{
  "n_experts": 64,
  "tie_embeddings": false,
  "beta1": 0.95
}
Below are experts of layer 4 (counted from 0) of a mixture-of-experts language model. Rows are named router (the router's row for the expert), gate (a neuron's input weights, with its number), up (a neuron's input weights, with its number), down (a neuron's output weights, with its number) and show model dimensions 144-191. Each number is 128 + 24 x the weight over its row's rms, rounded and kept within 0 to 255. Numbers have three digits each.
After each expert's rows: a language model's description of what the expert responds to; "comes after" lists some tokens at least twice as common just before its tokens as in all text. This comes from a sample of Wikipedia text that the model never trained on. Tokens count by the router's weight.

# expert 3
router:087112163123104157153148090172108146156150110127162123119174127127142115151126112176163136136106140166142111112075086141131123140156071098152132
gate0:143117133148132149179116135096140112119166140120147130110103128127186102124112141122086130144150124151114117115133147121154086122133126103131106
up0:120154151168109101139124167101154144150108112127138161177060151145136146099088131122167137105154142168091043131111114098150135127110130143113141
down0:132132110118117138146120163103130122142097145135145101126145141100114178114076113117093124121161120107144103170111111164094068157123130125095097
gate1:149122128119155197119145120118145115075130163163111149143123135110144130146157107107107135129099128115124107180085175129151134086126100112167117
up1:085094114124168117070145083140097152149124117115082128123126147130134126091110140152154161110133152090125115186117142138139152142141113107105087
down1:111120103125134145062102142137144128112108148146120105148130131097153166106122145127112107114120146095127121110114145088142104125071136120155144
gate2:128139130132152148112117090094131161126121085114134133121142095130129093163113112092146128132140142168145106162142089125103113156096106179113124
up2:128088131155077168117174128142123125124136135115137069154143131132141130133106123162088184077129111141139121160158135151138127113148137130107141
down2:164117129116143095118099085162136123131121055153131105120132123136152116130135140134125134091118155122107142124149129102121099118166157143081086
gate3:124131145125129113106103108114137128117140121087110129140135079116161117175153119132123076102130130134151137141118145131156103100081097121121155
up3:131124079113132096153168152083112104106148067151123127119082143119096133159195170133150119094131145105142126143115119138134130116131117084141192
down3:151115107136113100109106126141109158126149117138113127133178152150137141136169144144168095130186112157115069167158125145149091136139133131148140
gate4:142106140102121136147130100100100177133072157123143125122077184148112170148110136114139114135159139103072136136121121171103132146138118106197136
up4:109082104094105133130096130109092119146063154120064140080113130125118097093150109134117153129144113159074159161113117114126148136131139134169142
down4:185126140119126146128154169083166143096117108152125142157108110087168126131177159159174127154161121110129134130133069162133115129157114130138151
gate5:127145146138110134105167134115160137084121175145134126107130086134121112151129152103132166179135125110158143118171136117118112179136122113091091
up5:141128159129116103136143161140117106110133123107120145159150114126110139090143122099104089083144121118138117144136146141086110144131102132134131
down5:172094160141130148115108113138053134132120123106150119106149124147145101138153073131127118156095119129082104129131118093105119143164125084140169
gate6:090106167081128119120093140155173147101115114105141120103106150131126116144148172151142131106153145137105169110155161122150143164175196111179105
up6:114106113076172115155155124111204140122109143118126106115146103189147135138134124129097140123116117124135119108132119131143080142102122095115152
down6:142122095141126100094127117117156118095137113109157160132108159139089143163143147134130150164141151181130147094134181114143141150108146134105138
gate7:108146117116142108127116133101149153178145159099133141117124155156087167110124157148114129094118132134087129144136158142125153120118137119081091
up7:154127139139130183164100131063126134135136123172114127103173101126152161142094094154144149105156147102143111103098132136115138144134082121074094
down7:133114117113141111090138137083137072103123078170153111115097133138101178158082108131163130137109119150164117138122131132153164164092102141079120
gate8:147137144132137148092092133134130116124148142079157114133131137151114122152108118122113148132125170164108089117133160174117114139159078087112163
up8:111153127155155144090088131140087128113142119129119089064116108130124175153155101129154138098108107143156135105113119099142130092111087102158123
down8:145086122091143133144130088142117138136131106189133152113124102142077115164080108149180134131165130152122144095089118103134149128173140130141127
gate9:163115120173140110110153132176117188122110068135133167138142142090122119131125109083152143176101107081177107113131134114100102126126115117163096
up9:111120121113127118116153095126184126116123137156120146082147128091069129105127120068144137137124142163126135136136197137124124152161124145093113
down9:138142126191161084143160168126118143159144169103125119129151106114163105144095142147132103133158170090117112149113164122113096134125128146111188
gate10:138121121147100167164125114176149102111071121135124111129145121140072115145152135149179121148097163100181112145142141143121121152155128132117105
up10:129119130103093120112124128167114140159105099130136098096126103170143110162143121107128159135148133116099127138156143134163138131139143127121170
down10:122121123103119129134132129085154121158133094094130113123140103136119141098138161115134133133102129114111131123156143148091144144111149127116110
gate11:123075139157144164124099149145138134082109111116133115116136109108118122130126067113069137132127169127096135101155136134159137142147100146083097
up11:088095132109140165112100139140123112110056127119162163124166085125077111133099111083119156081130118096123080116163117133074100115162112119101158
down11:119133163123099102171133109137098165105136108119176122145094106097163113131126103114110137111098097137091154141138118128128145130116154067103167
gate12:153116143105119124126129134128128158161140121111173143124174174118110101121143134104105137139129103106079109134114120135135117119121109134143132
up12:124096065112111121162109135120120117092134150125163156099126174121133103142157145102120153162130155122114079135142123144114123143108099083125190
down12:144135157136120108086146128139138134132102131115135113139132132154146095171091124178114120120177161149104144160139115111137070154126112089144142
What it handles: Column-heading words in wiki tables and lists, such as %, Votes, Candidate, Qualification, Attendance, Term end, mostly right after a pipe.
comes after: " |", ";", "|", " ±", "==", " Opp"

# expert 57
router:106123089114108127151131118165115107144117108117135129123163126132133089131133138159103120124104114183188099122077131171137157136154113121128116
gate0:144078138105119133122125138102170122162121089138170125118123117076141158148121155079145131093102131134166134118113142148108097123149146063091138
up0:154135081142116128129108152122139130100145153130112161153095145124160113203124107142118111141120099145126132097088102165155124163171159105105141
down0:151158145128149138124137158097088143132149152139133147128160115110148099119083114108193130113121125112097110095083109136140128108171120162145134
gate1:112141120059152147153133103124122112139151161116118127111145102169145079147167137150119099134158115134124135150159117142157102129135115122115159
up1:117129124143103124144088139128102095123158091131115115163134110166137109087118148116164073123124111121133140118104120165113109115091124095124145
down1:123098109151112119140118118106152139103102131074123127187158142120127152142133151149126114122109120154125129152157139171173151118162114120141170
gate2:142160134063136108115144161134160126096133099190147132095169110169127112084134121144108158133112161193156090087128129132122081140153148123143144
up2:139114112111126169106108143148157099104112114119127138097141096147175109131103144113139127133124103175188068093128118119100113118136152098120155
down2:126131181119120181101130112126106095090130180084134177175096110129148104159096139134124106136114115159137140151082063136122104130119178132104084
gate3:127106087126139140145165132153125119123104119168102140120152124136179094108088147178111119104130085132134083172096111156137121130092098145142107
up3:145179104110126127141145134137183125121107195157151090102146087124114102169092124139116141125156096117106130131135106136160148097099110115129151
down3:147125125134132134157099144131143080141141157153085122096072120131130115084158146128146136162138114155116158101107126149135121153111143130095148
gate4:142115115101158193136129126142082165102144161137125106130130117119147124151151128178156111121131125144160139083159125123099091099113146151157101
up4:172141098093115129089175141162152105119115133120139216119099114138098114132127170111113115112129144124123106156116126105104139108117146148128128
down4:176134076131099155146124131141111110144072139169125112135112090144143116150161109165129107109116142127092163104133092106138109119111128100143110
gate5:106151105114140171124072085108107119120120131186086145084125128160126151089117101097119118093141105104142076150107139115139165123152098113085155
up5:147125149157131149145136139140134136101109123128157154135154150137135149122114097136098130157130095106095120119105114179124137128130106121132092
down5:151133102122162108121110077170111131097105152170121136146161155089152114097144146110118101126153133103096109121185152123159121156145100178144147
gate6:097115174108145156167164127154138104125117142129124128122142155140147100095104131133101133143098133075156127148171148121137106146133090042098137
up6:128101122140133124173153121139156148098127133124128166125142135119101101128121119107103119165105124165120124112139111108119130141125134126138125
down6:131103154163100131144178154132136177123150114108140136108133120101138134149092104158136111107135171120113120119178076136138099115119132124104159
gate7:104099099122126128143128134130147120108134135134134073075135172141111104145120107115114139100132138165136122102099115114160116157173108154167118
up7:111112128093105112168154120158118079123080127123116141183150149132140135126152134162125118112167108113154149134144164135160130115149131135160146
down7:090122101108104129148141120117101158137131123139153121165118094134115151105126110093145115169111122081108110075178117105126125098135109160120136
gate8:102134141160128090114109140117125119079138177137143095120122131134158148150113074134126123165124123102169096084156119110142125102162122078108120
up8:143120126120167080119152132165155093129127139099121139138134102124171142158090106124104141142088122155143169139125121138094129109117081134157079
down8:133127109120171121186110143118120141147134139129172091156118132143140136119148106104177139083139155132105152095105111126087136109147113098087145
gate9:150109109154118155117105110117126109139106082144162104139119138166146111178111137134173126140092140094120129107148121155121134106143110148102130
up9:136095082123137102112142094138123117120108130089103120093132105110125136116174079134094179126103128121123095126149102146131101121071087111126123
down9:108158135128122102116098110128119160162125094130103097118167122116140107121170153081138134113114114181138107155156147137087159151133134136124155
gate10:087140100086153125123167167123106109119106122093094177150157123130106157136140086126135189123205169135123146129168126111126142119169109145174128
up10:127121083116120120134129100133112113105123095121117128114108071126116153137144095129095195162151133115152178114155107146150157101159146107154167
down10:138115109150181111097113140131132114099139153182163122155091129152162117161108096125124136145139095127134118123170130150153082114119143101172103
gate11:112087150078150127155193130123094113135104160119136133151170106117123098111109183133140117168147163093135132097115131109141160120082102128155111
up11:110143130131106180137146117119137098163109118136137145125160127093146168128101124157113109149134131128150117120160149108105146106117150153123099
down11:113131145162165140164156119121075088074141126119116146109136122091141147169145106144074136114150112129117143130113122169156136132140148105109116
gate12:135109152091139148117112156106151101154103124180152140140150105135175092141094133095158072096122145124134109136141110162112099113132112137115140
up12:128089136177128153096120153132155114080133136114142107128160144124107109117079100143185122151155108150135115141116145176199112131132145131114117
down12:155101105126125130133133154131147127084160111109099088153156133128100165139118127145112136165161123129118157161132120104173112136154142105118091
What it handles: Sentence-starting subject pronouns like he, it, she, they after a full stop, plus capital N starting words like NCAA, Number.
comes after: ".", ",", " where", " that", " when", "-"

# expert 53
router:107101142113123124157098149121155108132150135050158106133143095175113090151120089152127150101128090140131123151130108147120124115131107132148093
gate0:088127077105109158142132101138161081124142112091109134125132132132138102112123175126124080078127113171133125151138106162131133126133121147104161
up0:179140135144107134124096138134142096116159099154133115143132105116093098159124118142115127167119139071158132147113083110115103096126150144151184
down0:128141130165087141105107147135138103130143124142106138130147179124158133125136164139154134136120115082101123145144122134134160145168091128126127
gate1:109143129110121078123092118152120102150150148108113120116128159125131103120139129111070122086114106155136128127169159135102109137123118117122117
up1:124137143150122125107141167109080079104145140139161158111124100119099132116184081115140142120125161097170097113099141113095122138080136140125106
down1:093138121109138113135064120163154146155123135166088104122081147135127195117171126128140130110135159102138163157101134130095121153137099126128134
gate2:119144138159130121155103119141172100105088134123096104119159146137123087101141137115139151146106113124116144159141118091188142082126148138142151
up2:136119145131110132088101126127119062083110145117140129131156185146105121125167097152131107140146126165177101151126156124123137086142125134153145
down2:138111126117115093085135147105149136091078170119159136126092134104147117115115126093106150124123095096126111127094113152169112089154124130107190
gate3:148119123136195122112092140138135147164139160117076166146155123088174126128109127096123127110138132119166141127102152153130084144085121137112081
up3:131137104132175124149105163146117087109149109127153154113144130127119123147120122097073117111146147127132097106152127099146114118152133164117144
down3:128178120125129146115134160111126143136107122143136146114134080136136141104113154150122164116106155134168184122121142142133154122112142099163154
gate4:114160103112151096107138122145129107150116150116129169133110089177142117138121127148123123088125131160127069113105125161140094038143116145168138
up4:121118189144120121160093166109121083157134116143142128078130121124149103123118145159187070133118129168084120132172081111110098087143140113135147
down4:110166108122129081111125114159143132127115119133122124135109147135132120156123138131120142115158131100122096146098149117179137145145122113119143
gate5:132134120122103184106149104104102161161102131103101146141120097141109123078083095160103173096147102116138131108104116172108103134107111123135090
up5:112130123108074101135155126095145126102142108106145129133109099137119165091100122161138123113146134140179118159101138097105119133092094075145146
down5:126131139147169134126129147116123162112097149127114124132168144146090127158109121149177130116112107118044107150145131076128160167150120127099158
gate6:129138149134139132109103152169137086128101139132174112154137117185095124090109137099077099110109179136134101104081119128109134118144143115117094
up6:122132130109120106157152114115135096178091125119152106097128105112128099084153098053114138158101065150133130065112148100089184136104142145143135
down6:103208106130126120078104122157140155115089128121213134122123133122106131129130121124176124134090150137119052169108162113139112137134130158120095
gate7:105097127157157140127126128131149158100107131074115146115108075140145120120127121117113142132131158143108128141088080115134131109091132116123139
up7:078092123135141108115123134096182125141138142097135122135143114142135110138179170117115131118158159120178138140109165129122116115124096130106122
down7:129092143125133156144134141134134135115093135140118148088196104161167130108150158136128158106111141156134148127112162119115096152162140111112170
gate8:149128116153119186125133132125090114155163153079128137131142108171131119096124141091107120097080109091150150099118107129113061097125164119152099
up8:148103067110102132109116145125143092113166115128144105149142134123152125126148126128130031092112093124169156118134121148112075127127161116154091
down8:127115116109122150084125074114139121135131120081109107121114145131122118104115167094143140144117077107138146127134128146119116114096149123128140
gate9:151146125114126146089152147128148104122121144140157141151125108124076111110137150109126129182124153107071148111116108173101142145124101137120142
up9:108109146151153114125116089118138158109139112170123096156139147103120108119096148142153129148139143143141134131145131156174150095098092130132163
down9:133121136079124111115120127086169150085127125118142114145124137111129137127136132171123124140097164126130141139122131158137085189155136120154102
gate10:068165112111120097127115119137157124166134138182129112162177126139163100134150114177137143168112130168140110155092148141134117116151139124107170
up10:120094104087182137169120100105125099128071107119101095118149084142097088154121156127167108112104170147126139141133060105129112104086162087128159
down10:099162111145149106147118186159132100091123096202145111145189111105102148127117162109166126172150162135098151134146156133120113127110134170147134
gate11:089143112125124163150110109117156177127147136121114127111123114173089165118138092118128134118091122123175081075117097126068172098036147171128163
up11:089105134161099142161131107181145120183137125095140140155098127137129088138154127096135127110108154129162117128128102174126150078127138109131126
down11:166142106130099145084136151096093177164116192104118100120059109101101116125124153098111135108112118112126169126130106163097156130094102140141145
gate12:094134122137114118126114144112173116166119099123121132109155136142083125187104134140142138111141106157153120170131108139098129160140148084126145
up12:155098144101141093145141162142113118100112120118113112140117150165093174132123108114123126150113177110165144119134126129157114141129090119121121
down12:122123167157142201153120134115128116127095154165086148113141117100112135139166114138138094173120147118152141133124085150144153137200097113107129
What it handles: Word pieces inside personal names and some place names, often foreign or accented, e.g. Élise, Alessandro, Jiang, Julius, Tennessee.
comes after: " E", " J", "E", " Mar", " Al", " e"

# expert 38
router:111116117121105116156099110106110139156139109124135168136128071171154105155138127135115123108096077110129167108097104143101110099107097104122118
gate0:139089151156146176136141113181100125160115150146097163074139130117145131159113098095122155142115124098119115090102141152098126102116095108144142
up0:123114091101175140121135146127166109143139123107107147158130128120112137122167134113143072132121117112176107073115114127137116100146104168144095
down0:119082127187128128074088096127108119124114113109175145140151118128182143145102116122127105108149150104139143130164155140131158137136124142177145
gate1:139136113149147154118139144100110139114126112133088152184161159094122137134141145134127094161139141099082137099138125117099151148106135144141148
up1:135102135119119132147159098128105121134079151149106160134149154110110162114158134146123107134113119100081083155160145104149121128161125138115132
down1:124101143129101091140122163086090135118108094160172100124146137149171110122118161114128127150111137125120080110153132127137086125107144108146152
gate2:087113134147122100115146125066134148124170165120147131124104123163140137130155118126125155149122158107123136115092100131097131126119084117097143
up2:147131109131144147141108155071142105098146118136089142109155135123177142141127103176093131136135137132111082113076129169141131098123102125128099
down2:144116118091123164142076115151136155118144103155148085119128102148173116155141111122112123125213145151094098115129133102146118152124167162118122
gate3:165147112133117152121098098131133126143113143143138134150131159110102110145131099146130110126116145134167105173144160137141139123117125149131117
up3:129151137114116113106147125159129139180139138162146144141165101116147164170098178142160091083125096099098097096119103117126119074132094156138131
down3:115153120134148114133124171130140132105099136121087130084143117142153123112128145115109124096129091107115146108098092105141115093156092135149135
gate4:102111165123140152156125074100131159103108169111088142196125134146121115121131145162140133154125109137102155112128160114098077121141144144157166
up4:135118097136153128112101095134108124144146117117123097118112147117133103114113119163156165130150120160122173111128145128106165134124132170148158
down4:168113155165150151100089142124115128077108149109218080155111108110152123132148085136126096140092113124119152102143157125097090122129163135135101
gate5:093115126132112155092104097087162113150136123101096119141122116146127109106111123107163072138166098135130145148129131120164126087155152149075147
up5:125123202125184138135129173153135126147171142133154141107120114125097139098115142079112118128173136080121121142080120124124164139128126168139166
down5:153141124156114119148152111102149127118141151141127156150107121080094096157111136108149102145130117101150137168142118083136103116090091123126073
gate6:154126119134108157106119139094127176097165136166106112147136137158120134106128116143135098112141122135180115081070117129107144098113126139137134
up6:180152138156110171152165085161145136088146143156160155151101153090152146124121153166109114154152089120161166110121090094079123123078076134139162
down6:146098135098148129101090106156137160059125148133128098162080128103143111191147091116128128157145150148169188150141083121117052135134121121081162
gate7:102058099106137132142146101092173123140131175163145138125159107157094105121129133168116128108148125124127144142158128126167136106139110101127116
up7:124103084086183068143127126095094114127151123099142111090101115129124114100144171151111131117170105126155159140135134132138124124137116133104107
down7:127151087159148153097103101124124131164143065136128135111129165135138168133172123116158118143131145154133144147161098102092065173139139120161128
gate8:096091127140122151122078148124072148147093097087133155160129105130160139107118101129086105116101146168109116124132106122123148104095165118117113
up8:113119136170112152129104107086085162152118095113153180129154156173139157088099134118129106130111127133133118093157113169122165160109098089144077
down8:114162120154162101132137150114138101101131142145119140164130137122085138129138116190138155109151113155115126112151125118151094150074128121092160
gate9:134090133118147126140112173092186104127130116133145130114136098170123127107201131139119115170104163119123097118091094137101127110122087104128146
up9:123105113138099150090140122142131103121119134113112137155127136143134141127142161112090127141091146135139125144157122140080109068109090114147132
down9:117161148140127107166089091120129175142124146139106092151122160111143133125137146115097158133123107124140122065136134082134128121139125155124088
gate10:114118144102110121164093106132109175137138143120138092139093155140149123113106126121109152139144163161130122111097118096122160179124131094081109
up10:094127131116121157107085100144144127091083090139093092148105112103147157124166110153151118108143130168134090127093118182119086137141102155134116
down10:131108124136113115142152118109149098081123142152116126115144110118095114123069100074146138152100126135117155167192164119179121110125154167140120
gate11:110115115146106094163125144124087104139103121126085122114123116123137118110142081142076157124175141136136174097130183081131097120144120106120122
up11:138168108117096154175179102106128132118167156163123144101096075130113120128130080162130120154109162142105096102129104108104092115107115146117132
down11:101151105113150127180129128152157136161160114163125129176149098136111127149136167082130110097109129087182098125149147110141132138061151145125122
gate12:099167092151127119128134124062126121140139143155119095133168120160142107102107146126126071088149126091144135113114136104147114127152118142137089
up12:089127095167142125168159124173126112102139132162107111199132158120106108144108176132166127144102101121133163115119120129143174097094121145138129
down12:184099122114130104126103137104126092133140128177165107130105141106145123111109108147169117101141103146105115131108160143133154108095163143116116
What it handles: Month names in dates, often after Born: or a day number, and sentence-opening In, as in Born: April 2, In the post-Zia era.
comes after: ".", ".\n\n", " on", " in", "In", "On"

# expert 33
router:106103087127120132122115117156113125140138113098142173147176117129097134127081124129116124113098107154183131091106152165123139113078113072113088
gate0:156161153130143180142157120114132139136125125151111118137140135122108122131113101185119075116133145081104154131146109147099160159119173186122160
up0:140135103157139124123146105135184134101079151129176133119119159088109118109095132162135068100173105135122118107114136109094138136126134145114149
down0:119133116128122110115090107142176141128142118142125130126071153097110123132089170115123140116137115134131129098102094065123185083092104087139137
gate1:085130147123129106120126133133153086146147137109111137125106141160136150112136090108116103129167152112109125140108162144142129155143108112108082
up1:109123109140117113104128129108090129125141099123131131060118155120119111100147127083148139134147090109114133114138156146130102135078120114150059
down1:167100100138106100137101091115083155149119101123157129092130137145120126165111183132113115112076097147144131126138135113144127144105129128142155
gate2:095118152097099132101135120124110106087096110136150120076141111123084090141108099118128069133109120146144143115127112096128181131131094111086126
up2:117131136100118123123111129136141111095136122150120098116129113141139104150078083095081084122097111120148129091176130150143144146127131127124122
down2:123138122130097176162094152145109094119079102166097130156126128111153162088140103128113152127133146145121100171121117142125111125127119130178146
gate3:125118131117150143172140115139136196141132140112177082138151129086172108141121111162115102175077119125115128127152117160137072131117124126099137
up3:140130062101127099113089103143135147150116108192130091120148088140108142117132114131130100156135144151128126141111114157133098149142133177106117
down3:137116160111111159100138134139161070144137174104122155147104146142119174125118119076157146113168131135157142136128095144160166128131111138132146
gate4:075105148161163109096116160117131131127128159136111145102143148138108116146150090147098153113135138156130084104122185080132151147131154125123123
up4:156081168116145125114126122109091118157117120124149155107116091115125128126100117139113115114127143196161141154113149170133142103109141122134117
down4:150140099116146166136116091091147164137114099170144128139150108139122169190126145135114136149117119153157160169117132151131147145123107135098143
gate5:143166154089125129157129104157108128065128123106165117113167145138119111077153105130095096102123152137095118102102119072150167136150112115118122
up5:157114166132104114126098111145158090123093161076115115100151130110145135115104116143147117129141121084090142104091128124162152121110100164105160
down5:123141131149089122133143077127106127127060132109120108143146109117119126139116107145143098102180125148136071126099147135145101111125133100096137
gate6:148126134137113153121109116129128102108078114154177125129145105123136121093070096183139112142106114132147132098090131104100152087109144139168101
up6:125095101116112099128149103137137123131104089133153097104121146134105109138104136132131144143129087084142127115113155104096146094124059081093088
down6:133119125142096116152122130154109116112106086145155162141117100121109142169115188125141138141117122168130123135133149127058143124149129141137098
gate7:116129158164088127157106122122120099107113201142122154141105142185064125115102111097137090149149133188130121111125140126080157164160149154081107
up7:097112112109113122118100109111059112130125087169110115125172131149108166117135101083130142094090124139115168087100142130174132147113156139091125
down7:154175134130113137134154148136127146147113087157157159111120141124110106109121097107143097160111104152191166154171123135136109120148140058116098
gate8:106111077148174173163148138155129126146100139111114118105163119103117143139140153150099108099075119175117204148139182088141126124142126104109126
up8:122145080170126157133125127134137104104121106085125094154094143132118119163156095128153118122182149156111116141155156150116130113094125105113105
down8:113132158129112154116125104121140108096146169169123111140147094123098123090076120115117122143127164121156071120068088141092123111146136158097105
gate9:148133138135131127143136130150128104116140092115121139147082155132114131103162116168129137131093137092123178158147191126093103076117149162148130
up9:115134139118195130118124150154141171129134131130120121120159153098107109166149141133106112099139105126113133095098169124128100117082129114187125
down9:090164128101154138135117165105132148098130165168164154082136128149101101135097157155132133123165126126170131168056117112158102116141107079135128
gate10:104102135147122124086101129113073130126142112125134115115112138127108105172134158142137146111118129096103094143168151122133081122147134079141099
up10:170144109124112120123153106142128156124086142117106177122121105137156102102131150131168173152081118144159115157155139126093140122107094163133159
down10:101155153133129095144126117114128118161139128144081140140166167128128135066128153148152115136080135147091097126105132143129135103087121140140131
gate11:147090145124130119119129179146149103119151154101134122124126129117144134129125084138124144084134136081143133154105106152117124093098100132146136
up11:125103134121130089128179126135109109116115155157142172138118150111134133136093156146130138142122158139179114102132128139113127126165094096167152
down11:143097106144155123125126167118111156128121166171117157147094119164143127101104118150130109093124117083129111072113142154139165142108112109107114
gate12:092132142145173131103117151115086131129129102128077077143163099093094123159140113103154124129134143152177103108120149146150135094157182114097113
up12:085110108083099104119091133122176117140137120151122095077116132162102106108140184105132164164175102125144096120132104092132110155108108153121148
down12:150152125155102111153134125147144148116141133112158145100097146179114148125124127099171115120134149092125110148138109116108085124089077148127109
What it handles: Conjunctions joining words or clauses, mostly and, also or, but, while, than, especially, as in "Economy and population" headings.
comes after: ",", "s", ")", "ing", "),", " life"

# expert 61
router:079154101049113144118134101165177107172138135088129151113131124155133115133113092135140124130138102111189103123108125115119112102115102100154104
gate0:146209119116129079102095149094128102114085099131090115112139149118071113128119111132115130142118170117080174144147115118161134125083157135068116
up0:106105120160148110138119116136143135115113178096144095122103129130097106133135109165086145115147134129106130110108186062157113141109128115141113
down0:115128122071091141112147164133117126108137092154135131118145103068163166106167160156152140152147118121132106115139120122096120124157151143149158
gate1:152136164080130144106152146108122143143159148150128107114155162136087124123144080148111084116115075141136110127122124095126120133109125117139139
up1:121115137094100122105141145118111105143134139127124119089116126123138098104118122133130181131091117136181117155121130146095136166111104149141123
down1:118101139110129112098094169155150164149128106100166155096110131118137120089141150180115117175129113141101072136127101125130151128069136104136133
gate2:118123124116141088147122109117156132117113141163102124145161135152158144133146143098093125084151165092120118150108142153149129117123127131136135
up2:113111121076132132118139101125142117139144129149121104093115138127131127109145182117083152115140097131124127166105126119119124157126136130119129
down2:128124144173126133122127124105107142146147154105130115151135107115084108174105153121137134148119090148125133138140109119132136137115074161115077
gate3:113145092129138156109119108114120102094127163144163144119117069110142140114137108131156133097102135126133139155115166139130123148142114175147149
up3:108116107158100146120149133144100117108146126129134099062139119137154140122142147149131064095159137084144131106140108166113081165125140141139105
down3:141110097138108130127147136143132136102129162120081114144108119128124136103126129086145171145129144113109118116111079140186123155143103118134113
gate4:138155156108147100134124159142133128150140117187118087132146116142181151143093142162112164106069100129118106145089101169107122135130088102152145
up4:150157142088090145145120133177137101134127156147153084127168168128149153162147111173142118119103096128101145100127108167135115137083106133097159
down4:160142086119106133143118156129149133130145115124141158131109101127126122197172127107140104146105164104159108144152153124134118111111104145102085
gate5:106137174141112086173100104150095094125183120116137101118151113112145122107094098098134111145155109123112144095155103129100107124132113101139099
up5:110081083130117170135162148130129114118150145151142145148086137160127097142149125125106130113134140106103155090085131136101138137162136159066107
down5:181166145096145152096139092099139163168123184153102162161105126122153134117153136122162136143101141123141134159144121072067148169112153141140192
gate6:143127135087100120193091117170130120150089130124127102128110146141095102140110094107196124109120132149148139130138162144107169145171102113109105
up6:143106112128138129170103105094132121115131122132145137125156136149105134140155117145140137135100133120159138099159140088120157144133107098095120
down6:139157065129174109125107107113082118151113109131127102141159171179136118122100149113114144124130120142129118126123090126119112153109133087142149
gate7:162131117122140135119116132176113173113104122131120165095117139118132154113145140139090133099107151106125112121077111125110121126105139134147115
up7:117134115088118173128154143129123130096159154133096082117113113103113113161114100159105086101115170137140098118115109091151100130110110123094131
down7:072104129105144122153152113138106117083125169150120121121096135111142083156123121118094135149099107118136159128113190161099114092093163105119143
gate8:176119074173143125150136115160098140110127145145141162098101139145079126146098120119119116150141182138145174132157094083139122122104121126157114
up8:083120124188185124100096100133155121143160132142127138152136088147131130142115128111164119106143147142159140147137130121120102115076114154163109
down8:097147159106138123113167132123148121094116103094134134124146143121143119134155161157144125091113095137146097130116125131126078121154146164119111
gate9:113124097133134099091128156164140130145156119108164154112134106135116122170133120144148085088102109103119177127127147124149136117186118119112116
up9:158115140122115147107118156206163127127133118144156104103103138127137150145105130154127116121130149151147180112124138126155087109077105164114109
down9:147165087101112120131155128100135103148148153093162134142129174110116137156111126117163145158139133163145101144144067093158143136148091122113109
gate10:101164092114141150123117137107125134092124120107113152163108137153080113135132093116121103110117118140151141110061114139156118150108114133117145
up10:094111138158122158164140156096134128079137183114128112105117104149140123117125089129089132135100120124088148116168148110121136156137171132144135
down10:086121116116117103089124099127089167172154124161123195151129116140198120125103120126124131135140133130146110116114129150087154134150139108098106
gate11:124143128132163133163085138159161141113153125128156119125142098141145113112114135146153096175123121147114160111122161085138152099106149108129156
up11:115175110087103125128152158160136147098081122080068096156115113112106115116095083126120139157127159084138123128100156127127110106158137120129149
down11:098149135119103098105105131105148112114109105147170090148118140147119159145110147122136125121121137123148148147142168135112149152150167080147153
gate12:093148169091116153102106159150150132114092139148121144088186104087125109142097118160112141105127114063153152144124142104111098155081118147119148
up12:160131112105153146131149126157105133156133092131099116142194124116109131148112131162125127116128097101117141069129107096144131088120158156126103
down12:136113129112144108148095095145112153125145105160100171179166068124184141129136127163149136120108115110140117134155131162118121106126121105134113
What it handles: A lone space token inside dates, mostly between a month or day and the year, as in "May 16, 1997", "26 January 1971".
comes after: ",", " in", " January", " July", " October", " May"